Experts of a small language model.
Size: 9 layers, width 224, vocabulary 8192, 55.9M parameters.
Training: a variant of Adam for the experts, 563M tokens, 8587 steps.
Below are experts of layer 6 (counted from 0) of a mixture-of-experts language model. Rows are named router (the router's row for the expert), gate (a neuron's input weights, with its number), up (a neuron's input weights, with its number) and show model dimensions 0-223. Each number is 200 + 40 x the weight over its row's rms, rounded and kept within 0 to 999.
After each expert's rows: "comes after" lists some tokens at least twice as common just before its tokens as in all text. This comes from a sample of Wikipedia text that the model never trained on. Tokens count by the router's weight.

# expert 73
router,145,163,216,197,259,216,172,160,201,143,121,212,276,204,259,232,267,211,151,188,204,211,144,224,154,219,192,203,274,258,212,223,127,236,159,180,246,213,205,152,156,256,231,203,85,221,225,159,252,228,138,144,147,155,185,185,194,241,190,205,225,241,185,158,107,175,178,227,172,185,202,203,192,193,235,237,201,251,233,181,174,192,215,230,237,148,183,211,229,137,277,205,219,164,216,163,160,188,294,281,234,180,230,272,205,182,227,289,189,200,170,137,263,228,248,187,223,141,192,149,206,165,248,215,197,208,209,181,159,232,165,177,216,230,167,142,117,142,172,199,153,221,227,201,216,287,187,161,194,228,246,121,171,204,180,193,203,216,223,290,246,248,134,256,103,220,228,219,211,169,174,226,126,149,171,280,185,214,228,212,205,215,172,270,197,135,232,188,158,272,229,187,130,214,239,173,208,216,224,274,209,238,200,208,208,144,170,203,226,219,186,235,281,184,220,224,210,198,226,240,232,265,198,192
gate0,192,187,341,182,247,147,151,230,169,175,199,201,174,214,214,170,225,192,183,218,264,185,191,180,213,237,218,202,150,193,224,127,184,224,230,181,207,163,128,236,170,149,224,181,172,161,252,158,191,176,128,203,245,143,204,191,139,172,211,247,271,169,189,226,179,230,265,183,182,292,183,209,221,268,161,148,133,211,235,135,193,148,213,225,210,166,164,265,204,176,200,167,202,215,227,181,205,238,247,233,100,144,244,161,221,189,194,197,207,155,152,160,149,268,208,216,205,180,143,203,211,170,273,259,216,229,254,220,144,159,247,187,159,305,201,194,131,197,170,187,198,184,174,208,206,227,185,203,232,222,176,255,145,138,217,204,223,203,197,155,201,148,240,175,165,242,162,195,216,225,254,198,196,188,248,163,211,211,229,169,277,116,198,207,200,200,151,115,241,179,158,204,123,86,232,191,201,195,176,218,177,204,133,211,180,193,128,66,242,178,234,225,184,234,220,230,122,177,161,265,230,212,266,208
up0,243,188,274,248,216,240,195,182,205,202,225,131,204,152,174,169,182,146,239,229,205,154,147,198,196,224,224,184,122,192,178,102,178,230,227,175,246,238,218,218,255,247,239,249,201,178,247,223,172,169,165,237,217,234,161,162,150,133,210,238,230,182,218,247,219,214,184,111,209,237,211,301,237,199,190,246,140,247,206,192,132,134,228,164,168,177,191,293,210,163,187,203,182,222,235,242,197,183,200,201,109,213,163,131,204,194,159,142,242,136,199,205,203,195,148,227,149,235,210,163,228,243,252,188,157,254,259,152,102,102,129,215,161,204,280,213,146,200,197,188,230,141,185,206,211,167,191,196,210,205,187,233,108,260,213,188,207,176,176,137,199,195,282,143,217,224,204,217,169,195,217,127,147,140,223,164,192,164,217,187,231,169,218,155,239,259,140,136,227,204,208,155,142,149,216,215,202,181,197,201,118,232,103,238,225,283,165,147,207,194,170,171,188,239,296,179,191,204,177,210,229,203,210,234
comes after: "0", "9", "7", "3", "4", "5"

# expert 206
router,224,157,243,263,82,119,160,174,197,215,235,190,203,183,242,177,123,163,232,209,213,167,224,221,212,168,182,203,183,216,241,277,184,218,178,242,164,251,204,210,194,155,178,216,203,256,208,176,144,240,220,240,214,112,161,165,176,197,87,214,201,224,306,214,169,227,162,233,190,215,194,262,237,238,177,233,208,230,198,210,156,193,149,173,210,250,213,304,183,214,146,268,218,229,188,165,206,203,166,202,305,179,146,198,181,212,265,157,155,198,292,160,226,263,214,145,215,206,156,251,246,188,201,153,262,189,227,213,223,233,258,230,201,240,269,226,168,167,178,272,241,108,260,165,172,223,180,199,206,133,211,201,265,233,142,172,169,214,212,263,229,185,127,228,253,214,216,163,288,160,185,224,218,136,230,193,168,126,176,260,177,154,227,179,171,257,183,182,210,212,134,182,139,207,226,247,214,164,139,180,206,222,218,190,205,194,162,280,184,200,181,210,172,184,173,243,235,251,207,208,253,251,174,255
gate0,219,220,95,230,203,223,193,249,180,201,212,204,173,167,268,240,157,163,181,201,162,229,236,199,234,262,199,162,256,185,171,242,160,208,259,240,165,198,275,254,195,134,128,185,220,234,135,181,200,157,187,277,198,171,174,157,229,252,296,143,119,189,191,139,114,175,151,236,178,180,227,195,196,206,179,215,183,243,145,202,220,198,161,236,125,318,252,199,160,191,189,236,195,144,220,171,221,167,173,214,192,106,198,166,200,146,179,254,246,204,300,187,174,207,180,166,127,174,165,221,216,221,245,163,156,253,247,159,168,154,171,205,160,295,246,234,231,184,276,211,258,201,197,178,194,219,180,183,235,249,209,161,254,172,145,148,170,239,149,166,257,126,161,163,176,137,223,262,143,161,166,223,211,186,146,195,139,186,238,126,132,213,185,166,183,196,163,234,241,257,213,196,253,176,160,209,225,209,194,209,139,177,254,201,219,155,166,181,191,172,223,190,214,261,180,182,245,225,257,179,199,201,150,189
up0,191,165,227,274,199,250,130,200,188,159,211,194,125,165,157,245,199,179,209,158,224,186,139,163,189,161,192,242,173,197,231,250,236,160,166,208,154,198,159,228,193,166,144,233,231,192,190,160,146,203,202,230,140,182,193,182,207,150,237,223,189,218,201,171,163,257,149,169,155,116,201,232,147,186,263,158,161,171,241,196,204,107,135,193,220,250,149,232,217,149,263,165,204,169,310,241,181,209,157,262,158,168,216,204,230,216,260,259,135,120,201,235,164,155,157,190,248,205,265,177,192,214,226,224,166,203,230,194,131,174,159,213,173,225,198,142,224,145,247,190,208,153,215,208,163,192,282,223,235,175,174,189,239,205,174,240,107,116,197,226,151,249,181,130,202,172,200,149,204,215,233,171,225,212,300,162,201,230,276,235,198,265,296,169,209,214,277,235,215,225,159,147,67,200,210,156,178,176,142,214,168,212,224,232,233,258,170,178,197,188,172,169,192,280,129,219,206,191,255,204,183,200,164,214
comes after: "==", "-", "See", " Con", " con", "Com"

# expert 196
router,159,238,136,170,178,161,223,159,243,253,231,223,202,159,178,190,183,186,234,236,214,196,197,242,225,134,213,196,220,219,202,244,208,115,201,226,104,173,196,186,187,128,200,208,202,197,209,238,238,119,190,190,156,150,185,176,211,227,203,161,254,251,252,282,124,194,217,209,269,258,196,273,154,249,220,229,179,170,162,186,182,155,163,223,181,209,243,219,208,186,154,204,181,216,197,103,232,114,211,178,194,184,188,218,143,192,231,174,266,147,183,201,264,217,203,166,196,187,238,199,226,181,252,134,250,154,205,191,227,249,274,176,208,114,242,145,170,230,191,204,228,253,248,177,220,199,242,202,245,239,110,121,173,153,176,236,234,139,174,192,202,251,224,156,229,181,231,277,292,178,161,233,249,237,149,302,179,142,212,166,271,244,240,230,301,240,226,188,228,201,189,154,254,240,201,174,248,283,159,123,254,222,162,224,161,184,237,217,220,174,174,219,183,179,167,237,198,236,239,225,169,197,278,224
gate0,189,182,158,133,239,214,257,190,222,243,198,275,204,240,215,191,180,192,199,182,246,137,196,212,197,146,260,194,205,163,185,224,184,168,219,266,166,130,199,118,233,211,228,212,225,190,154,187,236,227,170,165,132,182,197,199,135,177,213,186,239,191,244,179,206,200,166,187,267,199,209,194,149,201,241,200,157,250,195,143,218,174,184,269,159,66,212,142,209,169,153,235,171,233,189,142,226,109,220,184,167,167,225,167,153,255,161,162,177,142,188,174,188,244,178,207,276,209,139,199,201,124,152,201,208,144,239,237,212,229,211,195,246,171,282,212,123,158,127,253,188,271,210,216,174,202,162,256,186,230,127,180,159,248,154,196,280,160,182,241,217,228,267,277,161,171,259,238,223,252,170,225,232,181,255,258,246,212,210,185,159,198,285,184,214,242,179,180,222,188,166,250,175,182,158,193,207,259,120,171,227,228,145,210,300,202,230,221,184,175,181,142,176,216,177,192,117,165,226,160,140,247,221,282
up0,162,210,207,223,125,217,173,167,198,201,154,133,151,271,279,243,151,233,237,211,249,204,297,226,200,224,125,129,150,162,141,213,218,190,157,172,199,218,235,172,175,170,175,169,201,189,157,177,228,224,164,210,160,225,242,135,103,212,208,144,233,188,162,236,153,209,183,253,188,141,176,248,187,115,246,252,226,220,164,227,165,151,210,162,197,222,189,200,222,215,172,305,302,169,225,201,184,223,194,180,154,220,159,219,217,190,220,176,181,232,210,297,144,284,242,179,232,245,255,195,193,189,145,230,225,185,202,202,168,216,263,120,151,180,166,198,187,197,262,205,116,185,149,264,200,182,216,211,151,180,219,113,259,192,201,222,205,224,224,227,234,235,190,129,228,220,185,177,164,171,221,182,279,171,153,295,215,202,224,214,220,201,186,123,135,228,151,173,198,220,203,202,227,226,216,225,169,116,211,228,216,220,223,268,217,223,187,132,160,161,264,190,206,189,245,243,170,154,129,285,158,220,220,253
comes after: " the", " a", " his", " The", " its", " an"

# expert 56
router,214,164,163,258,110,163,278,109,188,174,168,234,163,269,219,186,134,187,252,214,140,192,246,235,243,184,235,224,179,188,190,216,244,135,175,220,205,172,259,243,223,124,206,229,239,263,275,241,174,268,250,207,214,175,193,231,140,230,205,224,214,183,260,310,219,159,168,266,166,243,169,239,175,265,209,195,223,158,196,149,208,236,147,218,153,233,267,283,196,261,169,226,139,185,213,161,231,164,139,207,188,193,167,228,185,189,227,141,233,197,265,163,211,220,216,150,165,265,163,257,182,165,199,158,283,195,160,245,177,218,167,157,234,278,207,162,177,179,175,174,156,193,194,192,217,227,148,199,231,160,234,181,218,264,201,168,242,241,138,232,200,145,185,261,220,247,164,217,174,149,157,131,207,142,184,176,203,183,285,257,187,202,139,285,256,144,151,225,194,218,183,200,173,215,181,237,183,124,140,152,197,257,222,207,194,174,194,186,207,190,221,222,158,254,198,189,222,129,219,157,187,284,215,211
gate0,252,183,187,255,219,221,214,128,218,183,294,176,257,193,147,172,143,229,176,234,143,235,245,170,198,225,219,218,226,324,216,232,161,265,222,255,121,227,230,182,149,215,148,216,180,224,199,212,228,234,174,229,231,255,163,194,226,210,186,234,216,207,201,237,199,238,150,269,214,145,208,177,167,249,149,225,246,194,140,257,232,137,171,196,127,188,173,223,145,170,226,127,168,235,172,140,184,222,207,216,239,224,183,211,260,224,231,217,154,176,230,307,181,190,109,219,257,250,184,165,144,251,189,152,184,177,189,192,208,174,215,211,214,239,248,265,192,149,153,241,160,255,225,248,226,160,201,124,277,183,218,219,128,200,114,240,169,233,173,228,239,118,237,228,225,227,191,221,138,190,236,200,216,123,261,174,155,160,186,246,196,182,124,202,286,187,250,160,226,259,206,261,130,208,226,225,163,187,202,184,200,170,223,241,208,204,239,177,233,270,179,156,171,150,217,165,186,188,121,210,193,241,150,203
up0,168,204,192,163,206,238,266,218,254,257,203,173,248,213,167,215,196,290,136,210,212,135,266,173,175,180,229,274,180,185,231,155,182,203,270,239,175,176,246,199,100,256,207,157,162,251,155,168,287,181,198,210,255,197,222,169,213,207,188,242,228,211,181,164,199,178,216,273,156,191,231,173,216,99,178,196,132,260,227,182,227,214,153,220,179,233,189,152,203,227,148,216,217,193,160,214,225,175,200,155,185,232,158,219,226,192,193,158,232,244,247,213,168,194,244,154,170,218,168,253,159,255,259,221,177,179,168,199,174,238,190,186,239,164,112,150,183,169,284,109,214,195,143,168,131,221,288,227,180,219,202,237,189,284,183,193,231,213,224,158,104,98,283,189,174,188,181,248,229,168,131,191,295,153,209,178,217,280,176,197,231,227,221,191,211,191,319,167,218,225,159,175,223,205,206,136,236,185,220,205,219,190,171,154,206,92,203,219,218,170,256,223,231,175,220,140,155,243,193,165,191,207,193,210
comes after: "-", "|", " |", " Preced", "==", " Date"

# expert 9
router,191,163,185,167,220,194,157,171,171,214,149,200,230,208,218,157,218,147,221,160,265,169,236,211,189,243,190,178,209,270,246,170,167,200,245,153,253,261,147,194,195,252,149,222,202,266,228,194,248,191,177,163,154,150,273,189,195,266,194,232,148,200,219,166,107,146,184,172,178,217,201,228,173,192,247,294,252,227,224,199,233,107,245,166,255,306,176,199,198,239,240,183,221,194,245,166,251,200,249,242,157,215,218,212,248,217,204,244,231,150,262,197,231,166,254,228,160,175,182,178,217,193,188,206,116,186,222,187,178,176,203,112,164,253,156,147,231,253,257,191,126,204,132,212,192,196,169,151,179,244,278,269,208,124,270,135,192,173,244,238,216,204,144,145,158,203,191,239,164,116,231,188,263,255,253,263,170,203,251,202,159,214,203,263,264,179,180,173,142,221,149,207,123,210,184,165,190,186,172,264,212,170,229,166,238,248,180,150,209,170,167,213,279,187,207,227,216,276,232,193,255,247,197,182
gate7,150,282,238,132,222,193,236,172,230,186,186,221,217,198,214,182,203,225,159,129,213,140,207,169,214,219,150,267,242,215,155,231,218,168,149,227,197,241,232,237,186,212,225,156,185,190,136,240,154,226,185,209,193,202,137,247,202,237,162,245,180,193,212,287,191,217,149,159,204,225,202,247,174,199,191,149,176,183,241,222,162,258,235,182,128,205,229,246,200,175,184,243,128,264,203,163,142,124,226,198,146,183,262,238,155,147,183,221,241,198,230,166,170,333,181,207,216,130,158,186,241,129,181,216,245,262,207,228,205,194,170,200,184,208,166,155,126,199,169,185,183,83,239,222,175,196,171,216,271,136,190,218,199,249,233,179,167,270,155,176,167,181,268,217,208,175,234,144,154,173,145,212,177,221,183,144,212,253,219,132,172,182,184,176,228,193,191,167,163,238,209,164,220,136,196,185,191,274,186,194,133,177,195,155,187,215,131,272,225,133,265,152,216,261,203,229,220,99,157,238,124,214,293,247
up7,262,194,236,275,153,197,186,216,181,231,197,196,231,136,181,230,171,220,207,167,241,213,182,200,187,157,225,110,131,160,202,154,234,174,243,197,191,141,215,161,297,224,144,258,188,205,270,146,230,167,258,110,250,210,258,190,155,169,281,137,206,221,231,170,159,195,253,219,214,161,216,126,259,231,174,184,200,145,210,197,206,138,131,177,220,218,166,181,220,216,163,236,234,219,149,231,222,258,216,165,231,164,154,220,197,285,228,138,147,226,187,252,235,68,191,110,278,244,209,223,230,222,227,172,217,180,223,232,181,224,225,221,230,197,195,292,224,155,159,236,239,218,222,135,206,222,189,194,222,222,191,159,248,242,161,294,200,152,237,165,190,258,194,182,239,186,175,247,241,181,213,210,246,173,177,216,230,217,188,251,192,225,228,229,157,216,217,278,184,163,220,285,216,213,165,233,231,213,235,192,204,242,199,252,188,200,234,110,141,249,206,251,205,139,195,181,185,264,240,178,277,163,135,165
comes after: "s", ".", "\"", ".\"", " season", "\"."

# expert 170
router,247,134,239,240,152,250,204,164,246,202,217,234,227,200,180,179,243,229,208,139,176,207,205,257,230,183,129,180,132,231,161,159,189,134,179,163,192,207,160,172,157,277,228,208,151,226,219,179,263,261,173,171,211,240,251,237,140,170,142,148,159,130,132,223,273,208,199,249,152,205,174,195,106,186,170,298,166,265,181,147,229,143,157,201,230,213,149,163,181,166,201,223,205,187,130,197,191,174,186,183,172,244,187,244,108,227,187,182,191,185,218,220,223,121,150,227,229,233,216,214,187,195,221,170,176,210,198,194,206,193,246,130,211,212,122,202,224,184,247,154,245,223,208,189,165,223,215,187,255,154,258,205,267,219,212,160,192,250,182,241,190,140,128,238,168,215,256,216,171,271,124,212,251,198,170,126,201,232,144,194,189,252,186,128,128,197,139,127,116,174,251,250,134,157,132,220,201,207,241,240,104,165,243,212,230,169,141,259,186,222,189,204,211,192,243,215,229,164,167,189,182,143,198,180
gate0,222,164,155,140,181,186,177,193,279,212,157,181,200,95,233,208,147,171,210,223,128,212,229,151,193,221,183,177,186,308,218,231,190,180,200,224,183,99,146,184,164,181,209,214,199,161,167,177,100,249,240,162,245,166,109,141,210,198,206,236,161,230,217,219,203,173,231,206,204,174,249,167,182,178,201,231,181,258,200,227,168,179,208,212,154,197,154,249,105,253,217,203,181,180,207,171,227,146,168,230,173,273,203,213,178,247,300,262,223,181,232,246,220,172,179,156,182,195,174,249,188,230,263,160,267,170,200,233,281,163,150,214,223,186,242,240,205,219,168,186,180,236,114,169,186,185,245,277,149,177,208,158,148,217,154,213,215,181,228,276,225,311,213,195,63,205,176,266,242,184,201,178,195,201,235,191,227,192,198,210,253,172,233,182,203,208,193,209,190,200,160,154,263,240,212,124,191,197,197,155,229,182,200,271,220,156,211,149,322,167,174,183,207,243,244,264,181,223,134,214,165,168,191,217
up0,152,174,237,183,234,219,243,266,166,224,194,176,231,257,217,232,161,205,212,217,248,181,236,216,200,133,153,238,214,238,229,216,222,203,195,239,233,209,198,237,179,223,180,215,210,200,197,187,220,134,147,244,159,209,249,148,270,246,157,175,172,247,179,200,170,187,99,171,236,195,146,173,197,188,113,228,162,178,222,231,293,137,191,163,210,231,187,179,299,110,166,175,221,194,181,164,175,195,247,188,225,166,196,144,222,172,179,252,164,212,241,202,107,261,113,223,180,166,166,180,236,131,213,233,132,273,157,162,136,200,228,159,239,158,231,205,172,177,205,240,163,122,179,227,171,219,167,119,274,232,143,258,220,182,142,257,264,191,204,203,126,141,227,137,224,163,182,197,223,238,257,263,264,167,201,199,208,296,195,164,202,200,202,215,229,245,285,219,227,236,241,227,201,167,243,177,222,230,219,269,177,227,191,192,164,213,262,184,211,222,238,192,193,160,231,215,185,206,305,154,243,283,235,162
comes after: " |", "-", ",", " by", "|", ":"

# expert 6
router,238,245,154,191,225,157,241,234,226,246,236,263,276,182,197,155,119,206,163,150,178,267,235,164,211,185,194,229,208,192,255,165,259,158,151,232,111,180,228,182,197,164,230,217,268,176,238,170,184,165,207,155,204,158,232,229,263,155,175,256,119,249,167,204,262,223,247,178,283,275,221,176,145,280,211,229,184,206,225,204,243,203,204,169,199,181,198,146,210,169,231,136,213,210,169,260,199,129,201,248,207,178,242,121,179,167,162,298,167,236,235,163,263,126,202,182,237,236,187,171,254,169,178,183,241,201,157,206,172,134,212,245,317,221,178,165,221,133,153,213,192,177,240,177,216,209,202,202,245,247,173,242,175,195,203,255,236,215,219,212,168,190,189,210,160,228,220,235,223,111,214,251,173,204,180,165,236,266,205,169,222,244,170,254,250,176,273,211,219,122,108,213,186,144,194,126,212,199,153,286,266,229,180,148,149,232,218,183,214,206,198,183,172,152,210,247,227,188,212,148,239,201,190,133
gate0,247,206,255,165,162,151,180,178,210,236,124,166,231,202,134,155,205,238,242,132,246,166,206,215,272,165,262,132,144,260,227,151,224,240,181,216,250,218,161,277,140,176,183,260,237,215,272,172,193,237,219,105,274,219,148,218,258,175,200,217,196,231,225,149,185,238,144,174,185,226,186,197,195,141,188,197,258,210,191,140,233,199,186,144,190,203,244,207,120,211,234,209,228,167,144,199,129,190,255,175,244,199,248,144,181,148,205,237,220,211,164,141,186,255,212,145,256,280,206,148,186,183,132,217,236,155,201,197,134,180,239,210,232,172,221,216,177,183,189,131,265,214,186,202,166,169,200,225,133,262,217,158,207,225,117,231,173,224,162,273,273,155,174,234,207,193,230,165,230,210,116,226,179,142,233,245,231,229,242,218,153,246,205,246,192,251,188,128,187,181,168,192,215,131,207,212,217,196,169,192,201,157,267,149,162,204,207,198,187,179,252,205,223,191,75,249,166,213,177,167,128,233,269,208
up0,215,149,223,244,180,204,175,235,123,179,252,173,197,248,266,235,222,232,207,202,213,237,193,116,165,186,176,186,244,257,221,154,229,170,258,186,159,220,305,195,306,209,243,257,152,226,165,190,183,154,229,252,176,182,214,144,167,141,162,213,163,172,214,240,181,153,189,212,180,205,266,218,229,216,149,180,198,154,278,221,184,155,180,175,237,133,172,163,165,222,255,188,151,254,229,148,242,189,221,260,206,238,148,203,241,223,267,168,139,228,122,222,192,174,193,149,205,140,182,174,175,158,149,231,166,149,257,154,232,222,169,199,136,243,160,202,195,246,175,265,205,278,201,201,207,204,249,163,198,174,242,286,218,201,247,235,227,187,282,155,169,207,200,217,154,268,170,262,258,134,258,179,175,197,159,162,200,149,246,133,240,203,201,258,182,136,174,178,205,180,156,193,196,253,142,200,179,175,213,174,180,295,184,198,243,107,187,222,214,159,215,211,179,182,304,252,156,263,192,191,237,173,164,206
comes after: " was", " is", " also", " were", " to", " been"

# expert 61
router,196,168,161,154,184,173,232,169,257,222,232,150,152,196,200,177,186,199,166,251,271,291,237,193,169,182,219,160,300,170,253,197,149,164,232,242,149,161,121,218,151,164,208,224,214,167,158,198,178,202,207,240,136,157,178,165,280,196,196,164,209,253,280,170,187,223,133,166,255,254,141,251,160,169,181,188,218,191,242,139,180,256,173,211,215,121,252,186,203,185,224,130,135,211,243,271,167,109,161,211,206,246,216,263,203,181,209,213,152,239,205,142,201,190,200,206,191,256,201,181,245,236,203,202,212,183,192,248,198,216,204,170,196,138,280,140,203,151,168,174,222,230,249,169,171,200,197,222,246,227,110,172,263,247,234,187,213,179,153,236,242,247,247,215,191,203,210,267,247,178,142,169,158,193,112,206,169,221,139,157,221,164,219,289,236,201,241,212,175,136,217,148,180,204,282,215,214,254,173,200,149,211,135,201,140,204,243,175,235,217,206,220,154,171,201,285,196,252,244,125,206,240,280,225
gate6,256,207,177,203,204,237,194,90,264,240,241,274,219,130,164,189,175,247,194,248,203,205,201,166,169,166,282,150,222,244,179,284,191,135,195,261,222,189,178,190,186,242,212,176,196,159,219,201,189,218,149,248,144,209,249,189,275,178,265,181,214,199,295,205,188,238,171,163,200,179,145,234,167,171,243,224,143,222,256,190,230,265,142,220,208,183,266,170,303,227,216,168,229,222,194,208,245,188,185,231,141,205,194,174,225,167,211,243,185,132,170,196,137,207,172,180,305,237,116,251,240,210,198,198,169,96,155,200,204,214,202,194,240,212,181,168,182,214,218,246,180,169,182,222,212,200,245,156,211,199,214,197,185,266,256,236,280,195,171,226,219,200,287,270,199,190,193,179,268,207,118,258,190,285,207,249,204,214,148,141,250,172,186,235,219,223,253,244,126,119,179,204,100,221,218,183,242,170,204,194,192,224,150,232,208,170,205,231,217,152,170,207,208,214,179,226,140,204,182,114,168,246,174,138
up6,188,238,190,236,192,281,189,101,270,289,281,282,255,117,173,202,167,198,218,238,181,232,229,204,169,193,223,140,271,245,164,280,142,154,238,272,216,213,195,190,181,318,218,120,163,212,256,119,191,199,150,215,181,222,172,199,277,175,174,177,165,202,226,167,217,198,220,150,270,120,210,208,143,262,231,210,127,249,250,137,195,233,257,160,196,204,169,169,209,225,256,232,221,262,208,197,165,169,217,137,103,202,173,173,169,221,167,230,170,174,173,249,194,144,214,167,269,218,199,230,151,162,229,161,226,242,214,203,207,204,251,199,207,238,202,210,224,204,252,219,221,180,188,236,277,186,169,201,156,232,232,171,216,206,217,174,240,214,173,132,290,154,194,259,220,215,153,229,235,182,151,190,233,243,143,196,188,206,156,178,153,178,146,206,193,215,266,201,129,114,146,217,189,196,182,220,149,193,176,182,133,193,163,253,227,229,210,188,171,137,182,245,208,167,217,253,181,177,218,215,191,232,189,155
comes after: " a", " an", " the", " its", " The", " average"

# expert 192
router,140,160,143,146,241,206,211,215,181,204,213,288,237,136,159,161,187,193,167,153,171,291,238,176,126,225,147,232,170,240,231,165,213,187,167,180,141,186,184,136,175,231,233,131,191,156,181,150,207,190,151,156,192,149,154,193,254,154,217,246,129,294,127,255,251,159,289,157,213,212,193,138,158,179,169,201,210,195,276,174,229,255,173,154,242,184,202,184,193,179,219,94,242,174,143,246,198,153,154,236,180,206,265,179,183,196,221,292,204,201,205,225,278,160,240,189,183,146,209,218,209,172,177,256,259,252,222,163,186,172,189,201,296,254,176,160,175,117,182,189,184,186,213,220,193,136,135,241,227,200,174,232,183,216,246,238,137,196,185,162,226,183,242,155,155,212,202,243,189,116,218,237,256,139,235,230,243,251,209,170,135,282,140,234,227,209,267,179,244,176,169,241,191,148,180,186,189,164,169,255,185,218,183,167,182,190,222,157,202,204,224,173,174,234,182,247,230,181,202,157,149,248,173,165
gate0,185,144,167,173,209,234,185,151,185,144,212,187,195,218,236,228,205,191,208,168,206,239,267,211,167,266,168,205,200,189,220,204,267,165,195,184,202,236,224,139,146,194,173,149,194,244,165,272,247,220,209,201,205,227,137,218,130,201,164,201,219,221,94,191,282,104,270,174,215,231,175,195,216,208,159,144,194,140,213,195,178,282,187,131,192,109,140,174,159,168,263,189,225,154,187,239,222,103,173,227,198,201,86,183,166,193,174,211,169,161,234,225,228,179,273,215,96,244,212,222,207,174,201,162,219,218,258,274,178,262,242,184,259,205,180,146,160,192,261,149,215,144,223,193,203,193,177,127,232,194,190,190,216,185,268,191,226,106,212,166,126,200,226,154,282,225,131,245,238,178,217,238,196,198,235,184,171,218,240,180,190,204,171,210,168,180,265,249,218,176,151,217,202,198,191,190,227,139,208,314,236,205,271,186,169,209,205,185,187,236,206,210,171,93,152,247,234,211,246,143,166,177,195,241
up0,196,179,173,155,158,173,247,218,195,167,177,158,187,250,222,141,191,226,155,251,220,196,265,231,207,155,159,182,186,178,238,194,220,216,227,166,140,190,226,193,139,193,203,258,153,253,245,317,171,194,209,330,141,205,149,205,199,156,197,157,243,237,174,149,269,201,174,197,238,200,223,246,213,251,155,203,219,173,199,223,200,133,168,225,271,162,179,292,188,164,219,246,152,179,190,236,200,258,219,253,166,225,196,157,144,239,158,227,174,184,306,195,167,179,201,265,242,251,192,161,206,74,219,160,226,140,239,194,128,197,132,207,210,203,163,206,190,214,171,246,223,153,178,150,240,195,187,262,205,182,106,186,135,159,214,259,191,130,193,118,156,211,216,167,190,245,177,245,228,218,153,278,181,217,284,209,199,212,191,201,269,181,224,187,186,190,239,157,238,221,237,199,163,223,240,186,229,164,182,237,193,165,173,153,261,206,273,248,200,242,71,195,192,191,171,224,206,151,156,215,190,186,194,227
comes after: " was", ",", "s", " is", " were", " be"

# expert 26
router,179,172,174,236,252,230,202,207,182,150,131,168,236,212,234,230,237,172,161,238,181,185,137,214,165,255,231,199,251,256,247,161,116,167,255,142,188,228,214,178,210,234,189,144,138,203,274,139,198,156,164,194,137,265,220,201,220,248,258,260,202,245,251,145,137,117,211,206,208,191,282,132,168,183,209,257,263,220,195,214,203,131,192,184,282,219,261,211,208,131,252,213,225,139,211,200,192,194,258,230,260,222,250,219,258,283,164,234,200,151,205,186,223,155,281,185,231,113,249,165,195,262,231,199,186,213,180,191,169,101,155,136,187,226,175,134,232,210,206,236,139,146,117,246,181,170,153,239,217,264,235,204,132,211,210,188,172,223,223,263,217,231,168,204,181,237,208,264,209,191,178,170,213,205,176,261,149,257,213,242,190,247,178,204,243,159,248,126,164,203,229,218,151,174,153,154,159,211,214,271,219,222,209,196,216,176,197,137,203,159,253,186,246,210,183,210,130,196,236,222,159,230,184,193
gate0,183,189,265,172,223,181,195,260,160,204,233,221,193,174,154,153,223,221,212,261,154,247,282,202,219,186,238,236,147,260,228,225,223,176,231,165,220,151,139,152,216,204,231,188,149,137,199,165,120,149,178,210,189,151,139,154,270,188,228,181,196,124,206,229,282,214,216,202,200,360,167,160,235,218,170,184,141,222,194,239,213,237,220,217,194,112,230,224,131,168,176,184,194,195,258,189,206,215,208,196,172,250,234,247,211,148,200,189,173,246,147,224,200,235,133,211,162,109,173,234,291,210,212,263,195,187,188,139,219,137,160,179,212,276,214,229,233,156,236,195,288,217,184,205,106,121,238,220,263,189,219,246,213,237,233,194,133,205,160,224,171,189,209,202,170,237,157,194,212,239,270,166,250,183,230,159,220,154,115,230,230,142,183,244,219,275,158,274,236,209,180,141,185,148,216,209,141,208,185,191,167,174,210,220,179,158,231,155,199,153,156,175,199,176,159,216,186,213,145,246,171,268,207,213
up0,215,224,232,91,187,209,270,192,207,219,206,149,211,132,192,132,159,153,131,285,156,155,267,175,204,177,160,195,184,216,196,181,215,212,165,183,232,112,161,209,196,166,229,193,187,204,159,210,56,143,167,303,146,111,179,229,250,198,220,224,214,217,190,201,230,241,212,144,142,266,228,196,229,228,190,224,188,166,203,180,176,174,188,221,195,165,160,261,176,284,177,178,240,187,281,202,122,287,212,224,184,254,219,203,162,214,235,181,254,224,213,244,232,210,167,259,185,118,187,179,248,172,230,181,177,197,123,252,257,220,231,233,232,271,208,202,225,153,161,215,241,188,224,172,202,183,214,229,285,142,228,227,170,149,213,209,154,205,257,213,152,203,294,158,162,261,105,206,166,168,268,208,158,237,229,252,191,197,177,198,240,221,218,206,223,241,187,241,249,155,217,196,192,147,209,184,166,136,176,175,242,154,185,215,241,246,244,145,170,147,201,220,212,176,193,193,219,211,123,224,181,207,189,254
comes after: ".", "\n", "s", "==", " =", " =="